Below are experts of layer 14 (counted from 0) of a mixture-of-experts language model. Rows are named router (the router's row for the expert), down (a neuron's output weights, with its number) and show model dimensions 0-127. Each number is 500 + 40 x the weight over its row's rms, rounded and kept within 0 to 999. Numbers have three digits each.
Before each expert's rows: a language model's description of what the expert responds to; "comes before" lists some tokens at least twice as common just after its tokens as in all text. This comes from a sample of Wikipedia text that the model never trained on. Tokens count by the router's weight.

# expert 19
Verbs and small function words after a subject or comma, like is, also, make, showing, with, and "See text" in species infoboxes.
comes before: " a", " the", " an", " also", " been", " known"
router:575549489542511456495522536507478556510432423523444432479540512466461524489468505500562501504551470496508452501473468559511492466505471448524454490436416463473527589481514483493427497532479570513474478522444518542555472527531487518469441603481455545517470486520424473517469523570539552450476560528450562412487509511457462493561527488460494498527497505451525518578526497493559540479427
down5:411527490482545444421476548535487530503581450520574491514519600509516484519565505572460470461569483488489498471495511533544451519486494485488533534494544520445505549515525484496486508459560455529558513459599544533445546506462446481480436499464538420517523458490513537465508568437548537491486567416422523466487497477509507477552487532548544526505470459520505501542514433438444471479488
down6:530526492482468425465474442588527482496467533512502547449449465586504456512467527517540554492526521540479480481446497534451536458467526563518501449485478543450486477531481462481548495474554545491496487497412441524493550452548514481439474497479529573492425493561477602510469537490530474575526489472450514552507544458475495541488445546432461440535511459491495469568469543484476502410419
down7:535477473518509523487514433569533469518514581526443463447513441486529490420530494501492504554463558493555480480502521486579503526556451421444486503466521506530491482521527583472430579534497530532472614489435495492581497459541452494495489504521547556480552611462571484504508500485565542504499507551491527450419465530466465500472461464534503464442532489479524508498459484433512480504541
down8:521551525504491498459499423492526434515552422532486479541527445470558422480490518513512506513483544475539531505471451398467482511583343528499526543524472542559562539448548463534515565546486527457562490498497462480534512477487549594477445484465538579447454496499470516512498508505533443553490497501513524511494472456475497525449498443521457465560523467445497511555457524528518497531531
down9:497520547523529471477552491590512557544486504488491478498517518487516497447475484475501447514559541477487515542557507422414504521467390490520499503504535513397450545450491565525396499514477428480515527538468465552505491538460522532537539538448503496486519522539457468537403555582472476466529517529486491468478446458484612520453446492530476473515490486431498510456449479554511515539455
down10:577600459448510513498499539516445507494505486439475546547556467465491498376479475526495515559466571472502509548484571497506470519448526453518564557514530482507476479512556526508413479534528479484541483511450539472510538518547470480473531571448456384543542560589500529508453471493494503534520535482428483463486460515593467522490491511477490466500518527582490540538497457520467537478468
down11:497584491446479502478474520509576384493499388498497523504497466538477456466459519482437547456460528436599536455533513448473520514452479446478505446540536550493474466464491529499512470502511439461505572530509458475476536487462517585557521502414468558494491514520525519491464463483412505499511453472498444485539475456493520583441455498511509493566529536506466534533426464513472535510557
down12:485505521522468457476537496454495446527497473498422540567519565444489522571454485465509499463485416450501497493570478431516578506542503510465538558502494441519459504470521489466600558587508467559563531539540497512451501464459498566552525561479496508413538453435554538503484481509526518621490495513505498475482528493536503493430577463552426529509465496486511469461519475521489472519530
down13:479472482492487527510545413505521527461450496427451575537543560470481471540523475557495402440374510507568509447482510488514474510506532501461421468515520507573519518479489522451539486548535466474508540545522451390538506500509520487528500546514514622521479484431492501491555421518471430512463530516549501435501458484506493553501530562481446475531521492502525460545518544507533529509488
down14:525546441503475445463480514513527471523475471481528556480455557427484515547532478515505561469505453514488549551507416482486457541481422521490439475513553564466507504545496516568511500544504447497468588489462497473587532447480486504492530454498552554513494550444512551572471452535464456489557505509522456490516481444554611555458501484539457523480474516405480515508408536422491515515516
down15:515490492516536488544432504514518428483473439508475491456526536492419504430534541531466514543481576523460514558483544573493517513420522540517514536495460503549522428478514395549493460514504504536498448457481473532330468504550468504474548490508504499562473521504492487464475461528503446486466526487490498445541537545541587570563473520497508539547513498469500447536480512509561480428532
down16:500496508515503537515463473505578489533462531552544565512462543444515513465466507498503573499445502603450526557535520494526484559552482501489504549556432433593494460571432528455528499472515521539452513469426520434520470466570499482516508523572463482544463445446508445547497476420458540501463570528511477566505507508491460480491535520459451465489511581485458464458511438455501560504516

# expert 7
Punctuation, numbers and connecting words in motorsport, tennis and cycling results and standings, such as semicolons in score rows, vs, defeated, qualify.
comes before: " ", " the", "1", "2", ";", " Final"
router:590547521578463490462560504469426539507461458501516492455524530487453507559446533558532504471505449477571484482492462547476449503502534426490445410452438438445562508481502482467465442507458583520495469474463485542513491568450504549531488525492431545468469460539487455514490548607544524465538529450480566466483484464424509498522527536458553494513536519490512529521473544478553537484512
down0:487575483455559485425474586477480485575444555566492502515533482462548480489456449469532481522525486547477498439444508506482545485496482559512469542469475527482485443535473446478465513531495454476513562508465535511548544495510515499482481560511503564571469620492545445541511490483544472499567529500482501515458432456501465468443424465485505516563518477518462548613526490531563420470515
down1:507451497495491494506506589503537464460523504511548509530513469507576491498503480423398457531514507529469472471457536485438471492489544502504471521445501472494524451603537509511556474441487474392496513448477495592524511512475499461565578570480575469548406471457505524476521443444513505496534486486495455526495550500524466478478445559515467557503458579505471489425437549512487528443525
down2:480480503489441499507470511460415544566552455494488531431460513475492563517480463520468559525517440499447528455495526468462503455443493478488488465527460489508548448491472454524499493542528550527487439503452494515526444552499468534468517586474529550497489503510512570525502512520512504448505487523545588631499493507453439521554476507528449483568583528421543440549402535509521527432467
down3:550478485541517445538556475471527512472468563489477511519447497539545482497536488548459483543465523524486464459539458544497549565458495552436525482490467460553504548401465549631533419537507523499518486416538477457487505499564500480542551539534527482463464482485501503469439530470565472488490538529591518514504469446472551430587520499517526518533514500410524479475586465514490525527488
down4:593481506503521484474517402478530553432460521485478517469468470558484491501490522460526454500461562443487457549508496559506501555465476450423506496425435534533506568481535544518591485534485506551512549563473456491468449509492446446476522535508502539498530440519545453529379508453608519491439468468543481480495522450542497560520483443473536533548469495488461465536545499492527501538535
down5:480452440581490415525543524521507452460449502505481527551440508445521525530522515496553502532454517526537509522494391607443493567494511483451452510499503508474521505539465478490550500492487493520484495453527499506475512511426520451552613542608427446544438510539471566469520550539557504515555490492443513454518455484529498508451507421521493508470517521482523448509571503474455487536465
down6:482506411430500554431481525511503516487526495504518492499574556508513479459468474496556494463447497510499454572471461379537493474543556499580477559474496505492502504517545468502474481464476501530525483504507471590510487512518551492604485511550522500588505535577556515539504453584475563561531528505463501520473555464479489526530484562532538543472504532493405510439518473478523577523566
down7:517519470556547523496618416493433443500499489555535487472507464521476431534437528465543487474509463454593551526540482485538630491479498459523466497522550477519522577401458569522458477495518496474573488497457529527431474408478550508487563538463493482516511477486438489521535545538465547541486510516479483524498533503547516479532509503503506470522473504501528464524467555398471510498492
down8:534506530505578455481462538583467492479520568499538514528440453525490457489508523443498496526486552564536506499473456508428409546429510522557511500530497488472487488518634519514512488529508560476545578499473477473527452479494495484507541457437485502519480526446434546513484543525492473469486516537529448497583527519606513493581453450512540435467487568487538561484455475524516482546439
down9:462497486473442467489508513464519471561596463439588489472512523481463452545501426530533469449544509517432471475466497509520526510487498507484557489554465477549480480469432494590443447508557515524478522507535448492520499476473473435447473477496506521501511486530506497515498507564517605573500494432422503525385528502443498453553532496512449483543464518469513537532582416498468526429482
down10:559513528560439518521501517543474497458572458483566507536559443488463473481545488519517407442564472426528545481453486546491537502509561492474533523504488523522399468513507598541490435558463518439578507573475540467572455462434499481549541482499489526519499517462487497457471516536482552484533502481491508526389484472493481491543487482523444432481512540433468449518480433466536522504491
down11:578474589510465570540544421549531578528512545546463487461496529492510499442502472534507550505482504453526561550494436529465499521464476529574476524476484486501479462570473546523480485435551556476508538477471506479493513540479476515536463530461420456462574457565541435516425484506563494473495608478471513409575471432483463506486473553486527433514481504474464500482551493480507506479510

# expert 16
Pipe characters opening table rows, especially header rows after section headings in sports squad and league tables (No. | Pos).
comes before: " ", "|", " Team", "---|---|---|---|", " Player", " Date"
router:539522514499412446476469504500472524510489468528568498528497529444503519572445546567551466505529517480573481486456470596476510498489522476496477464453519413427593503516510503436453502429459489505444445556514504540475471534482522504508459495462470518500485439572482495547456515568540553443485527504467510518458537436429518458594583517526569515537484550465525516497465466514498516527436
down0:446597465498501535410515471513570529487505438560524509503548560420483505482446421495536468480488535494513488430475451537530531575475490492473451548522478417540466494457456459475464514554522468502482487471520530518535527517537521543461510517472469431504573543503518440566499495525573573469488547560501484511488602488520486489554522501391540444534509457466502447523496520475533525521484
down1:463522496517504533553598546440521510489548446524537520592542527463482528465517527504551439469519489500538494463478544545481543521508537465503480558404523420547471484520480469461523456460495449433565545504509459568437492482523507532549512503522539485550529460483426564523494510462464466480461537407504562438411411494464498419506549486515446493463460509498500438484514493484504508540490
down2:479555516445532503492519481531544509577514486501468499578465486532539507553486463573481432514505528502524509470443430503454505496509513463463541522499561545482412519467494498480481570456493536448523441535448537478564466486560469545458555417482480548512512559544505525565424517423476497478532501520551421520460522475439420495505449449510451492459513553495543524522511562453533464426555
down3:462411527489517394468355394529488474482512514518491521568511430489487487521460507499491518515453495549536587500447568505466491457552515535488543448490501524456496437500538477497515546544413530460476553499469567489519526472473457449522462525520518473517526549526500455482519503436474439513520496458407429532535541518547513536529513526448540498478448530543446503532537519512508473517475
down4:439443462535476481574426546517494542473448535485579407520450568509485578562533508526479495486514504577466494475494597486468566533508526435476516511455569469463467471482406510481493479448494495490516528406405527529490575507472478519520515505493508506547449528501532427498555520486454434519484448460490438445470490468508488538450498473486502460467448495528497440476526514477468505500550
down5:381475552606494574501467545463531481494461539496480481520512545450524516524524446545489569514543563493477497474499529584473473551498525531507500492550519436551547501507492497547566479551509571546453564481549484443548445464550484471484519484464493475454533470507473536561433530457439476518489485443506497498508499512495479529448473519561481479546411516555530519418562478428506456476490
down6:436571454537546510557494553488483592551468517530468523475556527530487470413464534527501478521498483399560474560487474526541558541467548456494519481486471555488455476485435448486564529525522489440498518493582572463518470442558434477469529502476473474498552519575441499540536468465537534495466478544529532484539473573474513454465569475440561502494566475500529487533498521556555489501500
down7:436505554498510536478558492572506489408555424449519436546503511529495523549522524499490499521512446484463555424503610487523434551428516458528479511462574447497498483525503449504446519455551490457585510461553485506465516473529533484529505477456571485467520449539481478482502459477509528442453511582519521516497451466431535559497547451492516528449558453534529455551546472475441515521521
down8:481546562552492552494513473513475433493464462436550486531540517498506521526508444479531474569577409461494507493531513506459473488432536523460511507447503504507469462497457469496530548457547470547537536515500422516507516507472517530530482495532469513424482656526475476514510517515466512554501457487533485552506447491442488493450523411410571493482507581537527521443547404501474499531546
down9:447458452472493498518537509498496503588462499537466539506418482489564519541424575524499449489503541461520446481435461504447557542565441471476476490505488527477531528510492514479459444497553466517492500506635524473575475499549462501488491477473458477526442435484527513495514554532475490453448518438511492565496412464472450479470552570447501430580494435471478524483462500455453470492473
down10:533506446459544596510525443504488401540490525459478483551518452439471462487536475481524499505479522502533476487484502506446468482529476497477496483547463517418524457535448565467430532503535508488515386447523515541544546453452485521492527467586495540534514449507476554521565497505451476417417513447527510560479504501519533473528466554496429462423494497523408473507511454490544451439520
down11:495531536582542537516482500579474540513571503476566493472530496495483491517498515470474498516482549450455460408519602520520489442482461512527458480433471475504463528573469467478451536548412566525502482437490453579462416467457518493484536551523487522419548514448544502523486463525529580487548553534463492560497490462459468525436533483564543536480537487475496449520516525498522540442455

# expert 49
Middle pieces of Latinate verbs and nouns after prefixes such as re, con, in, for example pla-gu-ed, inf-uri-ated, comp-ar-ing, jud-g-ment.
comes before: "ed", "ment", "tion", "ation", "ing", "s"
router:570523477521436493441582551478464459541410425489514473448490574480486528500430556537522524500467457535495513481417475569468472558520528488534482454465480478448546544522486508512498448483492520513446448545377579570483496464467468519503435536482469567494505508563507476537488516547508468502457506473455515466441517479436448471494544482552497537509493588493537524557520503512530534519464
down0:530545485485417484523510468394478471495412538503512482471451537526442486417475502496527492433470466576528532446541497488488471471481520490527530525530466543532534581566461483450562532428491449497469500479487459413496497462481515488502506489493448493461418509587486543447408525482476434515467526536514441500479518434519523498499471487551456497503553466467527443503542473562496549446432
down1:500501483508576575518477528512436480530494429499496574455567470490509451436493517568484519500535544520508438447550565412490469550539504472493484468517468492506447515504492552397450504496530550529520552498474565534519452555498484496532500508586476487502463438458539484502514465461590530495445499448470572464497524461482574520494429456567487477527496535543590493449545459493486512497465
down2:534460489528482471494489433533537499524415498471497582477450473489498552488532517444529584500461436582556469512461453516532528570484497501511439492529551441519499498491482482499440482489474485493490574417459547425533448489531462460476525462466451500483456554461502435489462465561511510405447505475466487484477457534551579524503491496488537518420484558506471429452493518507488424424483
down3:472481506468532546468579544474540597508518487505455401491493514527517493558521572535477475455500513482510515500562575535527574492506471500494396435528570528476495449510513498586474461453424507513448533504536460504477519513462473473495476527499531449469492491485566542475527466495474475521472462448482543447545438489429572485548466574532576521466498506537490533494567458512542513589490
down4:517558476548567516503548457475480517457458461449500542468423509511534435522448502408528523434500485449600513465444607479506463447561472523551439452438494460522496510486535573477445532468459536511450502492514509480537467537501427424441479515475475398529456502512469543482587494478555523443488525538449456510476477446470483461454471491517507486471512504507498489489525470549502543471477
down5:537530421486520514523528438499517497478506505491490491509505540553499553532505468528497441504467544481517509481550513418429510587470405502534476443429450539506513473551464526463526560524526519465483531444454543504493451500522508470503483445510510442511455422478536501472542480573462534534466504364566474507517505473488542520490493465558553564534503444550493523479498419513493514615549
down6:500553527468540509518476451496568597455475426495546488480584467423479522506486577491499427511539504443522508491489520567495473498530504567517522473485481475500556504438464455542507440497545505505438518537560437521486476559501506495533543531472494476487485518530538525500464536504526500560475448509489452565476494466456533548387389503512479477448494482520537378447432517514518462520493
down7:504534529487460467516421536504431509519507526496569533511483540554558453505486537470437520485503448433498452469477517418480565502480480483544496468462440412547501528436507525470469400514543522432478509470510536438427483509557455421430530520552489531562498472503514501526513473509452491480482519527550521478458482476578469536522611488455468475583448511576473513509493504462510541520474
down8:504533502474394435464482484473517525494480519536476474544488550442503540506518574386560471524501535504486587521524466577442482464462492479537496509500534465458529488531457436562492493441541541508497485536557490505479498546475528500501517521495555507488544464533539596480518535480406532548484508513503494514492462497465514559540566536489560564401565534469469485481490561398543481490491
down9:494500464464570536503479513507550553504489495419478552444485546497537485419535528436517523440439546453521539501530460430503470547455518520523514476606468520565525460509506541434479465412564519571511538467505459534468499513552490464516530501488453518460478434532470478566480484513483474533583462533465487455463552473561493534425491521475417488485509515485529513540584529462566468496458
down10:452524516494526477409537464503514491522445539545465420539433541530537441504473470460454463461446527505508545462451548499458531478540480487541474571487559410598447511505455484584454502488546481505505521505507450474493488550488496373486486519532466522525501478551457561472502534502441567519460464494506460538465482459519488466490503448586491495441536545488427477502532558491563530481493
down11:555504461455420466488508456491469535447489446444541488493539490469509485513526487523541507473519500414581477476451495569504490520508480533497440523477431545513543452510493508541532608446426508525500494413470491488547539492457470543495501541480460472523489518557506557529508498608532478403489540477433538434479537500457493537548526487540529532561441532525486490503506534483576499597458

# expert 2
Words naming sports leagues, cups, clubs and competitions, and pieces of club names, such as League, Cup, football, Partick.
comes before: " |", " League", " Cup", " of", "'", ":"
router:551587568514450462474507498513443498529487479476548503479517480447431555569465556494500464503536476465530519435485410558501467481501530474537475445452449500466528517477513475497466426469464548559515448486453532568469440537419560519519449568465436550495509486572450513508469515562515541507526520482540509504452488432437446481551574540522536507541443534501536480568489485511544495509456
down0:516553464480555544494484545472577497468486504497511436562456516507521550501482446536516529501486488495451491525508556510485484442471553476480497468523474496406510512481538514499429506497501419508563599480449535484487445522475501513441508541477362569489466512489505470599505523521428527562525512430474511497426463473526470481524525535503473492541451574455600528458573489514476465515494
down1:504527460434528441546517496462494546583535530454421461428515499527496507456461493482485489524562460462497474513607512503576553506515436558609518500523569494483537487503454546418464529557479517549489481553500524464541464551503582490484535461482514524449554425516453514542489478562509513454518478499551488475539442522485586512504486479416521540485558468518482518481463446509504502454503
down2:525529503474502563494488449524440490492419498497536565420543469503464493455464477536473567473447582549556482488483539445463518516549420434512499429526531440556464503508487558491506509440533460555488500511516474578466487487552484523577482483547467484450529554463444523489489407493526530478558533537514468573476420521538488517477516417526524429521472438537532496519474507528458551501514
down3:502407422494517521614552500482534464491532544513453476498475500492524495394574488583506452490483467493485479491510484480537538477567497532536550548439518475489472546520509445484511607476562475508530481444447433454529496484492521492469476492520555527583440490532530450572505483528483480447490509512509510507543419512430527503544500474501431472511463499479579541529542489472408500514486
down4:452462505482577487515477518544467480558430478509487469440514519490510473596533493549494525590503507461445449488476506488490531559507535591463459561541490579523539534519561501502510459502466533513476452542490523557434513435492534589420483546475461413540558500506500553529548469423508494482520483509543489488510489522462519523510549504540571511480445515436525559533531574478442496541541
down5:575552475542522438475548523484579490487544567494523534545537520456503479502463559540557468507536511477466553536540549449532502479498459514468497572560459433471593551540535472583441517499468401551516494559527493472492505500479541450538511506419482498528478436505551422519459530540572499506485418514420520511554475512454510533521523481506471541499504479507424513554474477476467524463509
down6:421467517475486524445538510490482448475467504509508461471525537506543517446479426523477513409437477517460538552560496523505458515562475541565549462551542457537573446526506591548456564439489441485538534500510530532490493500551429512532464456502556601502475450460577437481460504434554442464525531451500502482499503440509549484499431508540512527493563502494511481496513437464501477471456
down7:498504547514448485435505509466521516500582466459483540436457443426492525488585500505460547511486489484462502499530490446586515472486531497550530473559481518526429511512536481484520405488506509515534512449531530535423530418482522523546527473502429539486552512536439560451529549531512499600514496566548484546472577502519468516464416484558551526440427506434506495520488501551525471546490
down8:426553471464498507523527469510468530492414532454446528521523493465527463484499524511508468500430572494512494553457488543451474497508441510483427546534511470501545476507522494495527503509507450488499533530553549439490508588543454518553522553451496440508525520458465444532528516534479464514467470507567444573495455579578512525472534508493498497569494384612445508537491460501543518569574
down9:463524478510512463500462502449519547507486502496506534494451543540508479450460462497500505527507557464428480497482430441510488509478522491423468488571418534419496407543454497492435535481521430536442540543492587490521573462449514485489485457562513457478486443520516493494531546497502502486510436458539497514460455481466524474485407561472498476451489545451568564439556548427482482483592
down10:572558548525470479506488440510479480519493472482450429505506507523527573448583397517497524473462526466487450474613500468546558484506442471472407458489518487586500449512512573479475466549468456488547493558524519573496497489540458574460502549559512481507515501474476496548506560458540520420498468531497510473539481508479449525579510486451508498537487480527585505478492514522509418531535
down11:496524487480447438544512459456556514482458481468504563552465502509449533547550538455588482448541485490458491499540536473482526583464524516462432532497477512510480579571487479506471541581528497475472528413482487538551505482487532532576550438478525577451520492451468503545557504424543441533480541536542501450539502514490589495551507500516526501561544459482561519506469427493515436520447

# expert 44
Pipe after a shirt number in football squad tables, before positions like MF, DF, FW, GK.
comes before: " |", " ", " MF", " DF", " FW", " \""
router:580588502542441460505534483463434502527457464447533481481504529499496558540458521485531496464500497443546524452457479577489474470488442496486452421457437473406557545504489453482447456453439514514427452512428550509477474504488509515511456512509476522549440447543483479496434516536520490443477485462455552446523492482436453481523586546527527537545475527470531523528536451503539469468415
down12:511444489430508575524494471497457448525473498567525550460487529568427532501463557452393481449565496480573486472486412519481587456549491527483489548550420502507468529503505485505490500530477532525449456507482503535497456517521466473444485490486521531491519528570456449483455542506444401514503473519519507509516542498575545510515543543501540496586451497566431539548471492560553479482489
down13:529467535483479498495489494489435568472497464487514511472528510455533543452540509505511526502534487477485495533515469578481444516465539462533435451400508483581465534456459501482479458531450509578447484524505552437461427528483493536414525499476480508545611494484524494411514509468493512468387521446480563408534486458543465460423486513502538543480555485542500527525542513544496492447449
down14:447516520507577512488496538459475468498441581542555502542493514548470490449479442478459559516491515546427499483418634493457475527499591474505433460514534448535508432513486471452524466510520521389472531473508500543518541453510445500516505515533506508506456483432485563431538520486483424458553513418441480539500505510525539567553494484507563480500473508544445459507503492512542496510483
down15:476469554458505511474451453528458495489474463584514524481473485482511472532416466531515518514483470565476427514568473476490477516471455600513534497506586557573506493516502540519506497498485489463451495566465450488479521496503472438468451432492462536471430556517558492364453419440546499553553470555590480471464494510501516578515445471463544484499472506486503494532536477495529471492455
down16:487558560493466523526519432491530539441509452432508498475542509434441404485422523477453396494454505516474585504526502466450508392510496462547480465551470473527504459510499510580557481439523511500557462549539551500427437402520503466457476502496478437524457534499442525492470549547523489487545463437496553470478505509530487503527520530474535498560501481470479492493544459504511564534523
down17:522459474464457471475570477444556480446567433601460551547513500562453522497450555512593444508515413495483552514518492485504498457517546496549492498469488525463491405558549523489570513501489537554497470530500485496566503557466483490505566482510465525487521499477489391456544495448503522630492504503490450526468493512563530492489501500530445479532532518499508503452453516533418493542482
down18:508573520547480497478520566551501433512543471511553527477524504409508424503536513492452489493491479423499424546530490442487511556486497506540490482561558439548469530513474522454519500528483535468459461503512516613520527534548579508526464449501471464515470515485453529522482407515437575505532504564494540425483553531502484495363499436511532505555559497538464500498463474491477511504535
down19:448527416412511549472486511518464433539457462514405522538550446513559503485590551506584615503485510504484550541482465474485460513535510546588471527553416513452523490462558437485457528484519467510451441455447510451510468506543465541463437499517503489479451516520458516495513566489499447452504458523495513472552453495479478509518519422457498483448458493522516465526508468486488472431498
down20:411485496560518473485499490485564483536562503484525527435531551517452535566578467520544490467508545473547481531478557512556469560460550504498542481549543473451467525510467507509604421454560496522549480453641513540537533473467532530520484528482496482466538424506502520496480496592501520519536478529458430521487464477457556460497499430501458479509549497518483454545442434489537499484491
down21:513432448479487549519494485499497493503522563509472436549557522496522534525427534520517586539510443490581482545492475465536441477456537454492478506514405451458474469482522444508440457471479448446509458507487499504534493501516464568489507450480498528497578538422488503572511477483479484527459467447451567440528476501536503539517470517531491555448601528500566489501483463581458502383517
down22:423530480434505579463499558476460427514500467486582483479530521473435479496541576572505541519504530473458476568524522456446491512441456460557493475550548561419509536452476452477499533426553503496569457529485501468465473499552433461526511466481499455507522514517543476561488539516535469493483552470398514569514486495510451455486524476449496497517552565480550540534509549471442444499539
down23:511522460493489448525567464516461467535530517586523565476514445558480529430472465490487540521515497497546520476549503504498577544526517531498504613505487478490537471468490390488478478497540562513488498533445524537489534477533499468517465513516418519493467585450481498530550435450496561512509477534540434531455499478477496503490435445378463436480499567518517529498587477449554527514453

# expert 37
Head nouns for institutions or groups after an article or modifier, such as government, band, club, company, organization, city.
comes before: "s", ".", ",", " of", " in", " and"
router:556553580565471480516509537503441476500471446449543487463570529472494587519437488512519429482537451453516489513473462555465473507510469479531451474468468524473530548522538464508467475442461510539499446505434562554482458579441530563511455563441507501507488402530474524538517573486474532473482487506474515458469478483398467477534566583487550511531494538471537550537477467547530483461512
down0:469463463442549547487483511455543459540527493508493528573478503531564499477523453417464463518579457569495585513505555575441473554482486524447556474427507507524455464548526561461457527472469501480571527444544551556442463561480524471522511555533429487521489510459501518436516497518506458520561511456505488555458489539459437508455499494489559531478585500547467534469524558488488502468438
down1:436472575498517487489501512477524468463442493492531466528466555546455510509558416540493452474586420528559506553539553446441499509512586524497521489568480489503429489562461497506483554467547502469415541434561468567508541469544429535539458461539512441458510520486542530537446497494517523462501481512495555516468471524419481492573520536559483448523470485482536492518457458510440522459538
down2:488493424524522500478547583499493538450520533424526452453544496527525540522496475513578530450489437408477447586542475518514494467422517534474466566449500498482540495398494468446502555503496530580417490505484560560537496504476452544495574482456505521548479492505497467535474577445517478501482579470433513498513496529533518518516493509500459539551553511472443490490488485586507556476465
down3:542571452495531530448463540467494480453593549514483469446506497492495508559435504460446389498460490509557474526468553524417527521536523444429546455480500504421504529516470489451497476486460479521430526501521523443439519452496463507500433495463448468473470503495444475512517442476490566481550504463422591506436517483507441454423551492498512456469543549452462505498505528451525487515453
down4:380447462439538466453544552511488553523479470481507521475513496514520552510486516453512577477552549440459483476560543413521459503517495488564531561521447491539495563455497528522487508513503551536487541548589521541445529420525508493516516488516494527580509486547457536456579521554544515441499502506575472496535492512437600498465506473484508539513476465485539523518420482504481436480440
down5:476494480491616506422551508583508468561487513462523508515489504404462465577476489457435498514549530517509524419449521477463519495460475463433467472492443502536445463468444406507489529452528455557488548465497487500534452541533521467492458502483452523526517452516485521574489455507490506480560442512507537467493437489447493437440496447516483423527525492491523435482478505435435553453541
down6:481576462474548461524496554484479511496506453593491458550554493572507466573450479496533447510490484500542460485430507497539539542501523475562564521469511526430529517512457463465529447489486511466541479427456483490501494541410547412465420452445525502447470429493482522482545480491435554469493559480505513548408520572502518451532529445540528471445476506477501514481497467435542467543517
down7:433469538513576536415527514499508500503484545465485494499493514477477500468473549461513523509493536516536558466464556498525511561524541607479563495466492453601532538469504460441539440406557490481486427523507447460490455483460499394461463569547480495495469491500455490492468471547545485487513509551541474449503568478505514548503442494487540413483527534615540491523555524517485496531501
down8:445447507533452507488494477448517470495464555511451516475548527496497556503570575507532475511542479474521472482467459511562471488481439554556533527535498483543529487471512570420560480482545565530547474546469506572538433488493374531427534457516519402454496573514477529513497537481486487520520561555512527471452531493548474431530538543514504506404528464512519448492545454525524460522539
down9:521499495501482511530493446488488458536530576543498535469487395509557533438464529516515537558446537539480534532505475505516439599487449546460519489528461577555525589448539493470509514533497450488506510516485458537455530498516471515467515550502535604468506499476484454431509455463527446591493492503542470576535479505521486558495465532444491403561504470504498523501512529551515483547607
down10:514521612498492492530466469484522477411463498539503594447546528487510523459435511450498503539502439583506561568495429499470507455467541460538489502507506557533474511545521498473466489511485468540552401544502470529418462466462536587484457511497527501517525446457526566475471525546481499560525489475506492546447470497470491504539482550518493475548493488510369454500478500575558534530514
down11:503385494509495551539512461562494537497429487452470596525513525524482547500479536450505495513473486522477545474495472526494484495497477514531498525526535463532494514432489457528470553500486536481494450592551551511602502572460450482438422503432481516499497562532457530515527470501494472433492519564533536424483523482496529509503588561512482499465428499497489472412448509552461527419575

# expert 18
Function words of degree, comparison and connection in running prose, such as more or less, most, than, even, also.
comes before: " of", " the", " than", " a", " more", " to"
router:586540499534452501446538546553498515510459421505578420494527575479555550505477554552539496437586500518565470538478416516483490551525483489496441406453459450492509507539470472477492460496442575477447475482444547514551459526474481505495444573491459506540436456552484504503483570521503546467453509456434520471479531465484479498547531536530535462512514520462523509551520448507522549490478
down1:595544535535479501473482515453547533482565532428459439499446462472550442592551475472551498503506563464511508504496479492470475537539531564448503533520499506531483493532544491407571503525480482483507556508454447481512518466517586528495472536474495446509421530435549550483464427480526495532530522446528537520498438539464523513502508549447444436531448499526500503552441403450500512528552
down2:439536482483467520568498500515409525487451541518543473489510546443439503521532527500460503581505497473528561437478458500504530430448530515512583477520492508495532499471520496546537516532511537559533457459489475518526461503497503515393463501458557410473532538551490459481489488487515513470455498455466464469469551502476559445431470491502454573545432524464489546460511374491457493400527
down3:485548468487470473511490458527521493498549480495487416494480485520535513536537479515517543519560491546513507579522450399503532552488473460483474526486513516541479466603622432471493557525518431461553543431493427440486413491585467495601436535540488510470526537501522553476496495575509532531490483531534482514513475534442485546525505532446437502425514473449472535517504492536482502525511
down4:459488511510558475517514487403481509490566440476474489501449588543545544513465448460498442466513558479461492534495554450450512491522512447435491477496499524472568511395516472548467519499578496511541476509563446512564587505444447539486505541501513484456568526558491427516487510476506507497518482512421505468404460559491464455464443462507522525487533512509500460492552459498393492525500
down5:492587473462508481514487495522513471407446526522553562511550515477488517511517459509503467533505487474507497468513386529438489558507524520446605490497489563454502495510556528520539510462493460511472499516442506455461569562470446560542501449559579504462535458502554521453516474501440468511449543515472510487511476424539505503545474547456553379581463468443467498506476570492501497510479
down6:532499511519543573606493463506467514459487449553520527469495512515440492548514491502535507522479434523410576505508464527521540522427527479552500434484505457468447526602526552547486536546482504578580480489473533505499480551421511566502454491448520617508502550553514502484489525517571499446495494557442530513501512517466527469501479483544500475549516503562564537477479534528485580479453
down7:587494441456523573490496479509443561474487435546524475487480486529518423489467481554503544530479472544427520487435453472488507459505507537499498510487503554459495429502512610506478491514530517473452512551532544503520553468506455568462534446472505495525523535518435508443450502485508513480506451550457450465518489415556508578483527502499487457468587474566477568511478477501440503383560
down8:483480511431528500557543545512549500553532437458444519546496503457521494541505434480508434519471515515425474457538521516483521487492527540565503458519585510465548534490461477493434603508450448516497490514481538462496483519389460422470409488489388496536532534539517456436558422473457540471482441435509495441467509530544486514485577482509527478512467513524507491491442475481509491529474
down9:555474482567473511420444486515504523520490478420429459515493503533526521457480537603508538538510572533546490530558413395565491488472561550445529479497550467484485552493449528546519487533502504495508519451536552518538501502539508482520475450499518503592458529496427536487439485579492548502532570525463519482521510580494547497544469518426541504437516518567492487494567485484546488505528
down10:540481437477469490501477477499390484503532462525576494468540493471446541487467489451508522502452344509470531456514463450518483471499508487439476512438527586520482422478514559579455499535482516513488438485421558512500505542541463535454499469435503567461544518530493432487565495459491477504483527446448475492487551491444535533511509477541469533530502441488480496462519543482416433475496
down11:518509495466449541516491421474573575523464546486501456535464535539593541486511457536511454496461524575496481542484508458535526517429495554584471446477500524557497505505506453525461506456503493548480562528633518509493484473421456493553429479548513435538472514452485522530520462474532483501512500560544508505498450484545412472599429536520511487545459521500497472495538505463563496537479
down12:499494498527508428480501512477510522464491503487527485516481528431511518616545479491462509467570477552489517476473470414490509474504594557470521535565475498518492521506442442488570527527552470532475469431454512494493485530420529521503485544519513465480545490483490528497438478542405443492532497515486518531438544508520395487443426499522549575421508545527453485449551445564549513556535